Below are experts of layer 5 (counted from 0) of a mixture-of-experts language model. Rows are named router (the router's row for the expert), down (a neuron's output weights, with its number) and show model dimensions 0-191. Each number is 128 + 32 x the weight over its row's rms, rounded and kept within 0 to 255.
After each expert's rows: a language model's description of what the expert responds to. This comes from a sample of Wikipedia text that the model never trained on.

# expert 22
router [122  87 161 143  84 162 141 107  97  88 100 107 121 132 102  81 124 149 185 186 135 117 126 102 136 156 117  65 133 142 112 188 108 129 148  36  97  90 111 123 151  76 147 106 150 127  88 121  61 117 117 159 110 132 159 114 129 127 105 117 117 127 114 108 158 122 171 113  83  74 121 111 105 148 154  86 155 147 123 117 166 106  66 167 124 109 127 103 134 190 157 158 120 142  90 133 207 155 132 132  96 129 123 143 106 146  68 140  70  79 154  64 170 126 184  96 222 134 100 177 193 148 134 143 110 106 110 153 138 137 130 174 134  98 118 172 154 156 158 110 152 109 185 140 157 134 156 128  94 123 133 130 168 143 124 156 170 142  72 110 165 116 105 110 169  92 135 173 141 192 155 111  89  77 162  91  96 160 147 115 133 144 154 166 133 134  92  36 139 145  71 171]
down0 [133 135 122 115 124 125  66 133 135  94 158 151 146 197 147 113 116 140 108 147  83 112 147 109 113 129 139 121 158  79 105 163 140 135 175 145 120 114  93 182 168 104 206 164 103 122 145 117 110  93 161 143 155  76 148 138  82 162  97 165 167  83  83 140 152 110 101 121 109 119  63 162 236 105  77 125 122 126 130 121 155 116 127 190 166 118 117 130 127 135 150 122  93 125  52 107  64 116 131 101 166  97 147 100 133 143 125 143 155 163 112 150 106  98 101 105 134 170 140  94 125 102 130 123 134  92 106 114 108 124  70 154 153 186 101 158 124 155  53 108 123 123 126 127 138 167 134  84 165 140 122 118 203 134  96 141 179 201  51 133 157 122 141  77 189 135 162  99 191 137 151 106 149 140  80  74  69 173 100 142 144  92 166 162 173 141 140 184 137 121  97  85]
Description: Capitalized institution or competition nouns and lowercase compound heads, such as Cup, Group, Council, Museum, Chart, board, sign, often in sports contexts.

# expert 60
router [145 135 120 117  88 152 111 125  50 160 138  81 122  65 124 133 141 162 141 124 175 145 113  90  85 145 149  89 109 102 138 148 118 150 150 119  96 103 109 144 112  60 130 108 123 112 106  88 104 155 178 149 119 117 172 106 140 123 102 102 128 146 166 108 195  82 115  83 113 124 160 102 135 122 130  83 175 130 155 139 112 122  98 135  97  77 106  74 113 216 175 106 111 105 115 107 239 134 109 106 104 170  96 115  85  88  69 104  93 114 164  34 135 195 153 110 211 120 130 168  97 134 153 144 139 111 132 163 162 108 108 197  84 119 111 152 116 111 137  82 134  75 120 121 137 155 165  93  83 169 125 109 151 153 123 143 215 135  95 113 119 122 135  74 125  97 136 140 145 135 104 121 107 104 143 131  82 123  88 137 147  83 151 121 158 106 114  62 170 113  70 148]
down0 [170  64 110 183  90 146  71 152 163  55 106 181 177 166 147 122 149 158 117 129 108 104 136 158 113 117  83 141 111 159  77 144 136 117 125  73 120  93 139 131 102 158 135 132  87 102 147  81 123 150 126 112 156 109 184 124 173 111 101 129 114 150 146 115 114 104 115  98  98 153 120 139 152 111 120 113 211 143 164  78 168  73 141 138 106  87 132 155 102 113 166 189  88 128 121 139 138  99 166 115  79 178 122  79 116 166 164  97 141 102 129 122  75 159 132 137 113 182 107 159 209 175 157 128  70 103  61 123 106 111 124 103 106 145 117  93 114  44 176 164  89 115 129 144 116  87 140 146  89 140 125 182 171 175 115 118 170 170  55 178 123 141 107  79 116 130 126 130 131 132 183 165 134 121 134 157 144 154 134 133 178 113 151 155 118 168 154 125 149  42  91 144]
Description: Accented letters and fragments inside non-English names, such as í in Rodríguez, ros in Grosjean, á in Cláudia, es in Bundesliga.

# expert 45
router [107 105 121 174  79 209 129 127 114 140 130 114 174 122 129 146  67 139 146 111 149 125 114 102  88 137  72  79 126 117 139 134 128 155 128  14 119 117 175 105 121 104 131 107 138 102 108  84  95 163 128  99 148  96 146  90 140  95  96  97 193 147 104 166 124 117 169  99 132 136 174  97 147 123 122  94 111 215 131 164 168 146  65 161 108 100  94 125 158 222 159 145 128  93 137 152 202 146 127 145 128 142 132 106  87  92 143 111 103  62 131  83 130 158 140 133 177 123 120 153 145 100 103 157  93 164  86 116 146 138 131 173 109  75 126 123 122 107 149  90  89 130 108  58 141 133 150 164  94 174 150 104 178 134 196 146 196 134 108  92  82 108 146  56 121 128  74 173 156 176 121 136 143 147  98 133 102 142 153 100 171 110 123 158 122 109 120 102 166 181 109 139]
down0 [173 153 135 169 111 120 156 167 131 118 159 141 128 115 151 183 107  81 118 165 126 159 103  80 154 105  79 121 149  95 139 141 111 130 164 154  89 163 101 147 115  89  97 160 112 181  96 150 102  67 104 121 130 122 112 101 128 129 153 136 130 159  89 219 155 165 141 122  65 132  65 179 132 115 136 168 133  96 130 118 134 100 151 189  89 130 158 118 165  52 156 125  82 141 204 152 140  93 142  38 110 125 122 109 123 143 111 130 141 190 123 116 202 148 153  67 127  97 171  90 103 135 117 110 124 141  91 114 133  93  94  97 146 112 120  95  37  90 111 118 169 147 180 128 105  98  62 130 142 110  98 118 138 155 139 175 110 184 107 134  88 104 112 133  95 134  64 200 141 127  99 149 107  95  92 163  88 176 162 123 117 152 169 188 101 141 120 158 122  96 109 129]
Description: Opening parentheses, quotes, apostrophes, degree and prime marks, and dollar signs, often in music discography lists, such as (USA), O'Hara.

# expert 43
router [111 141 120 124  85 174  94 137  98 104 154  55 163  97 106 155  80 161 152 135 172 108 121 134 100 154  83  93 138 140 107 136 125 134 134  82  93  62 142 124 133 121 162 129 181 103  98 118 117 149 116 100 159 109 133  91 159  86 123 107 115  92 123 117 102 106 154  55 146  90 165 105 145 170 127 113 140 175  89 167 154 108  87 139 144 134 102 103 120 170 123 140 146 120 116 140 221 145 107  72 118 173 147 145 114  71 145 119  94  63 146  54 140 162 183  55 203 110 107 175 134 127 157 202 110 147 103 165 152  99 125 176 106 109 118 144 138 154 171 127 130 113 120  89 122 110 157 116  93 152  98  79 149 114 154 146 220 129 152 110  67  97  94  85 142 115  95 184  98 161 148 178  99  98 131 116  86 145 121 134 180 123 193 114 117 104 105  73 153 165 139 101]
down0 [ 96 160  73 152 180 132 142 163 126  68 131  98 119 130  71 114  92 156 111 190 140 100 158 114  90 147 102 134 114 113 122 100 100 133 126 104 121 134  79 163 186 109 179 160 155 116  97 134 118  92 118 134 134  67 177 178 103  78 152 134 110 120 121 121  80 155 101  87  77 111 164 184 129 164 147 128 103  97 139 173  61 140 129 118 103 171  86 182  58  79 126 146  62 110 111  66 132 158 124 164 179  82 130 110 175 125 123 178 180 187  91 109 107 145 126 116 148 181  58 111  85 119 149 124 113 160 133 136  66  96 108 142 162 114 168  95 149 102 104 146 116 133 128 193 138  79  44 132 121 105  97 149 143 107  96 131 100 120 166 134 141  95  91  98  62 119 147 157 125 160 165 141  68 142 142 107 111  95 127  99 131 126 133 146 183 128 147 137 111 142  77  88]
Description: Single capital letters or short uppercase pieces starting acronyms, codes and words, such as S in SCAR, PA, AM, POL.

# expert 7
router [157 132 173 186  95 150  93 123 116 131 101 130 157 148 147 136 111 154 192 103 155 156 139  97 111 141 146  95 100 111 145 168 114 112 141  80 122 140 157 142 111 112 149  95 151 119 116 125  71 181  93 117 119 128 151  92 188 141 138 113 160 108 118  76 173 154 164 103 133  69 162 130 118 101  93 118 147 195 108 142 135 110  75 143 117 122 120 119 146 187 125 143 152 109 130 160 186 145 106 155  93 125  82 137 109 128  62 123 111  79 149  31 138 114 152 119 190 153 129 150 161 143 186 153 141 161 146 128 139 131 144 134 127  97 114 196 202 144 140 137 127 137  94  87 162 154 182 125  62 131 129  67 195 144 138  94 147 107  62  78 100  87 139 104 122 111 118 180 128 139 137 147  94  98 136 112  96  99 129 203 155 158 137 181 124 148 110   9 131 170  75 134]
down0 [147 143 161 140 176 169 107  90  88 122 124 183 122 135 155 111 173 113 100 148 119 147 135 148 138 136 140 148 133 118 151 112  77 154 130  89 133  59 118 130 125 122 116 129 103  93  88 108 169 141 158 156 139 146 182 161  98 144 200 105 122 112 116 105 127 122 142 187 174 132 128 207 152 125  94 155 133  76 146 125 147 148 142 123 119 136 161 166  91 108 155 137 171  57 147  91 101 141 131 207 126 139  51 111 138  57 119 149 200  78 147 144  58 154 123 113 173 152 136 135 126 148 124 169 116 150  88 144 119 152 127 162 100 135 153 108 104 152 145 196 126  92 144 136 121 118  92 102 148  52 145 196 191 166  81 170 162  95 153 114 193 143 125 147  85 163 200 173 164 153  95 107 135 132 102 130 142 157 162 165  73 133 163 177  72 166 118 136 106 155 100 160]
Description: Common nouns naming works, media or things after an article, such as album, film, song, band, box office, roof.

# expert 49
router [116 122 122 146  87 160  99 116  87 149 141  80 110 123 132 118 134 169 132 112 181 130 113 105 107 179 138  68  98 135 127 140 102 145 109 150 120 138 114 108 111 129 152  93 143 149  66 146 131 134 147 133 111 122 131  92 119 122 109 129 190  66 160 143 170  85 157  93 111  97 151 109  91 111 116 108 181 149 123 140 128 111  92 133  97  74 140  87 134 229 183 147 144  74 153  88 199 131  89 103 123 128  83 136 140  79 115 115  77  98 103  61 143 167 171 136 161 121 109 187 105 122 172 148 103 126 142 142 107 169 172 188 121  89  92 143 124 118 134 107 143  51 162  96  90 128 111 143  96 113  94  19 113 142 149 151 180 145 119 101  83  62 139  87 105  74 137 166 108 115 130 127 144 101 180 117  86 137 115 182 169 108 147 102 175 122 115  28 138 146 105 134]
down0 [147  88 149 107 140 128 127 180 126 157 153 188 128 120 145 122 109  82 177 114 137 116 121 115 110  93 153 105 130 165  64 119 120 132 148  77  75 159 177 115 128 177 169 107 144 109 198  99 139 130 144  97  79  88 122 127 120 176 113 111 187 122 151 109 122 146 169 123 165 163 113  65 117  85 156 177  98 131 103 163  82 142 131 119 117 113  62 124 122 133 142 145 151 112 121 169 134 136 144 216 113  77 132 189 110 104 164 148 115 162 116 138  91 104  67  96 101 114 126 119  81 157 113 122 114 102  97 146  75 224 111 112 165 178 149 172 151 147 162 139 167 118 170 159 132 155 112  87 116 141 130  80  92  84  84 119  61 152 146  58 135 142 125 160 105 152  64 165  42 134 158 167 127 109  69 126 155 167 155 109 157 174 140 162 121 106 126 131 120 109 102  79]
Description: Opening pieces of personal surnames and given names after a capital or space, such as Kam, Am, Mag, Kh, Nik.

# expert 20
router [ 98 133 157 120  93 175 108 166 117  98 119  65 123 147 147 103 140 163 158 117 156 131 120 144  93 130 113 102 116 143 157 160 129 156 120  97 117 113 163 141 109 150 138 128 168 152 113 104  98 133  91 152 159 153 133 107 145 123 111 150 119 139 149 121 107 119 169  76 157 167 194  98 151 134 145 123 118 166 128 155 173 105  69 152 148 122 120  67 119 200 195  96 123  84  97 136 159 155 120 161 126 163  78 146 129 139  49 154  83 102 150  46 137 145 153 161 134  83  73 198 178 151 153 129  85 135 150 138 128 139 135 135  56  84 160 186 180 207 166 150  78 106 149  93 135 163 148 150  95 188 140  68 172 175 167  91 119 114 119 119  98  98 159 131  75 126 118 167 107 130 137 172  73 125 165 100  93 126  90 160 143 140 188 103 130 133 119  63 142 163  86 181]
down0 [148 121  54 166 130  84  97  64 209 116 149  74 156 159 127 146 161  96 101  86  90 108 123 132 148 140 145 115  77 115 101 110  76 137  98 161 155 152 124 157 163 138 163 128 128 149 109 103  97 147 138 103 163 111 197 131 125 163 180 122  95  80 133  89 118 160 124 147 128 167 142 115 121 117  68 166 169 124 162 147 149  45 139  85 154  94 149 171 121 145 175  86 139 164 134 155 136 110 199 180 116 171 145 161 123 159 168 103 174 154 126 154  84 150 156 139 139 137 114 164 165  98 163 182  71 123 143 172  54 130 126 102 183 112 175 118 126 142 106 180 121 104 154 118 134 143 182 146 139 177 163 154 162 185 144 152 139  75 173 136 137 143 114 141  77 139 164  91 107 132 127 159 127  93 118 141 226 140 104 142 123 118 120 100 136 134  74 139 137 114 180 180]
Description: Forms of be and have, not, also, and adverbs after a subject in prose, such as was, been, simply, being.

# expert 0
router [138 128 148 149  96 196  86  92  88 133 102 111 122 124 112 137 145 143 152 107 159 141 129 119  79 130 129 102 101 124 156 160 159 147 111 131  65 119 177 149 125 148 123 112 166 134  95 132 134 116 128 137 154 122 117  97 171  97 148 107 196  92 132 127 154 113 120 117  59  88 199  81  90 142  85  80 119 184  60 144 197 163  91 144 128 128 158 133 120 197 148 144 165  97 102 174 200 162 116 154 154 131  78  85  95 102  78 198  80 107 120  37 138 166 130 129 180 139 143 184 143 129 143 116 119 135 137 137 134 131 146 166 139 122 105  82 152 121 177 132 128 136 157 122 144 178 146 129  92 191 140 108 169 135 159  75 152 150 105  95 111  98 137 121  91  58 133 114 130 126 132 163 109 108 116 146  83 155 103 130 172 106 177 146 174 137  68  36 176 158 101 161]
down0 [119 107 137 172  54 194 156  74  72  98  53 152 117 167 102 119 125  88 147 126 142 185 109 185 151  98 136 135 162  91 141 126 169 115  92 175 155 119 146 174 104  99  94 103 105 156 140 115 141  64 120  79 152  73 149 118 116 148  99 112 107 171 140 181 145 153  87 133 166 104 143 161 194 115 150 111 143 134 143 113 116 127  79 135 142 177 133 103 181 102 112 159 133 146 152  62 119 144 118  84 142 146 140 130  84  89 191 125 163 123 142 188  97  65  80 124 147  97 119 175  54  87 112 127 169 124 119 134  77 118 104 126 108 151 184 185 144 119  82 109 130 156 131 122 161 126 115 161 123 121 127 104 151 199 101 173  98  99 160 167 161 148 132  85 169 127 180 120 116  91 111 157 145 134 137  73 130 155 108  83  57 113 150 150 113 120 163 162  86 130  80 111]
Description: Word-internal pieces right after a short first piece in ordinary English words, such as um in rumours, in in spin, c in falcons.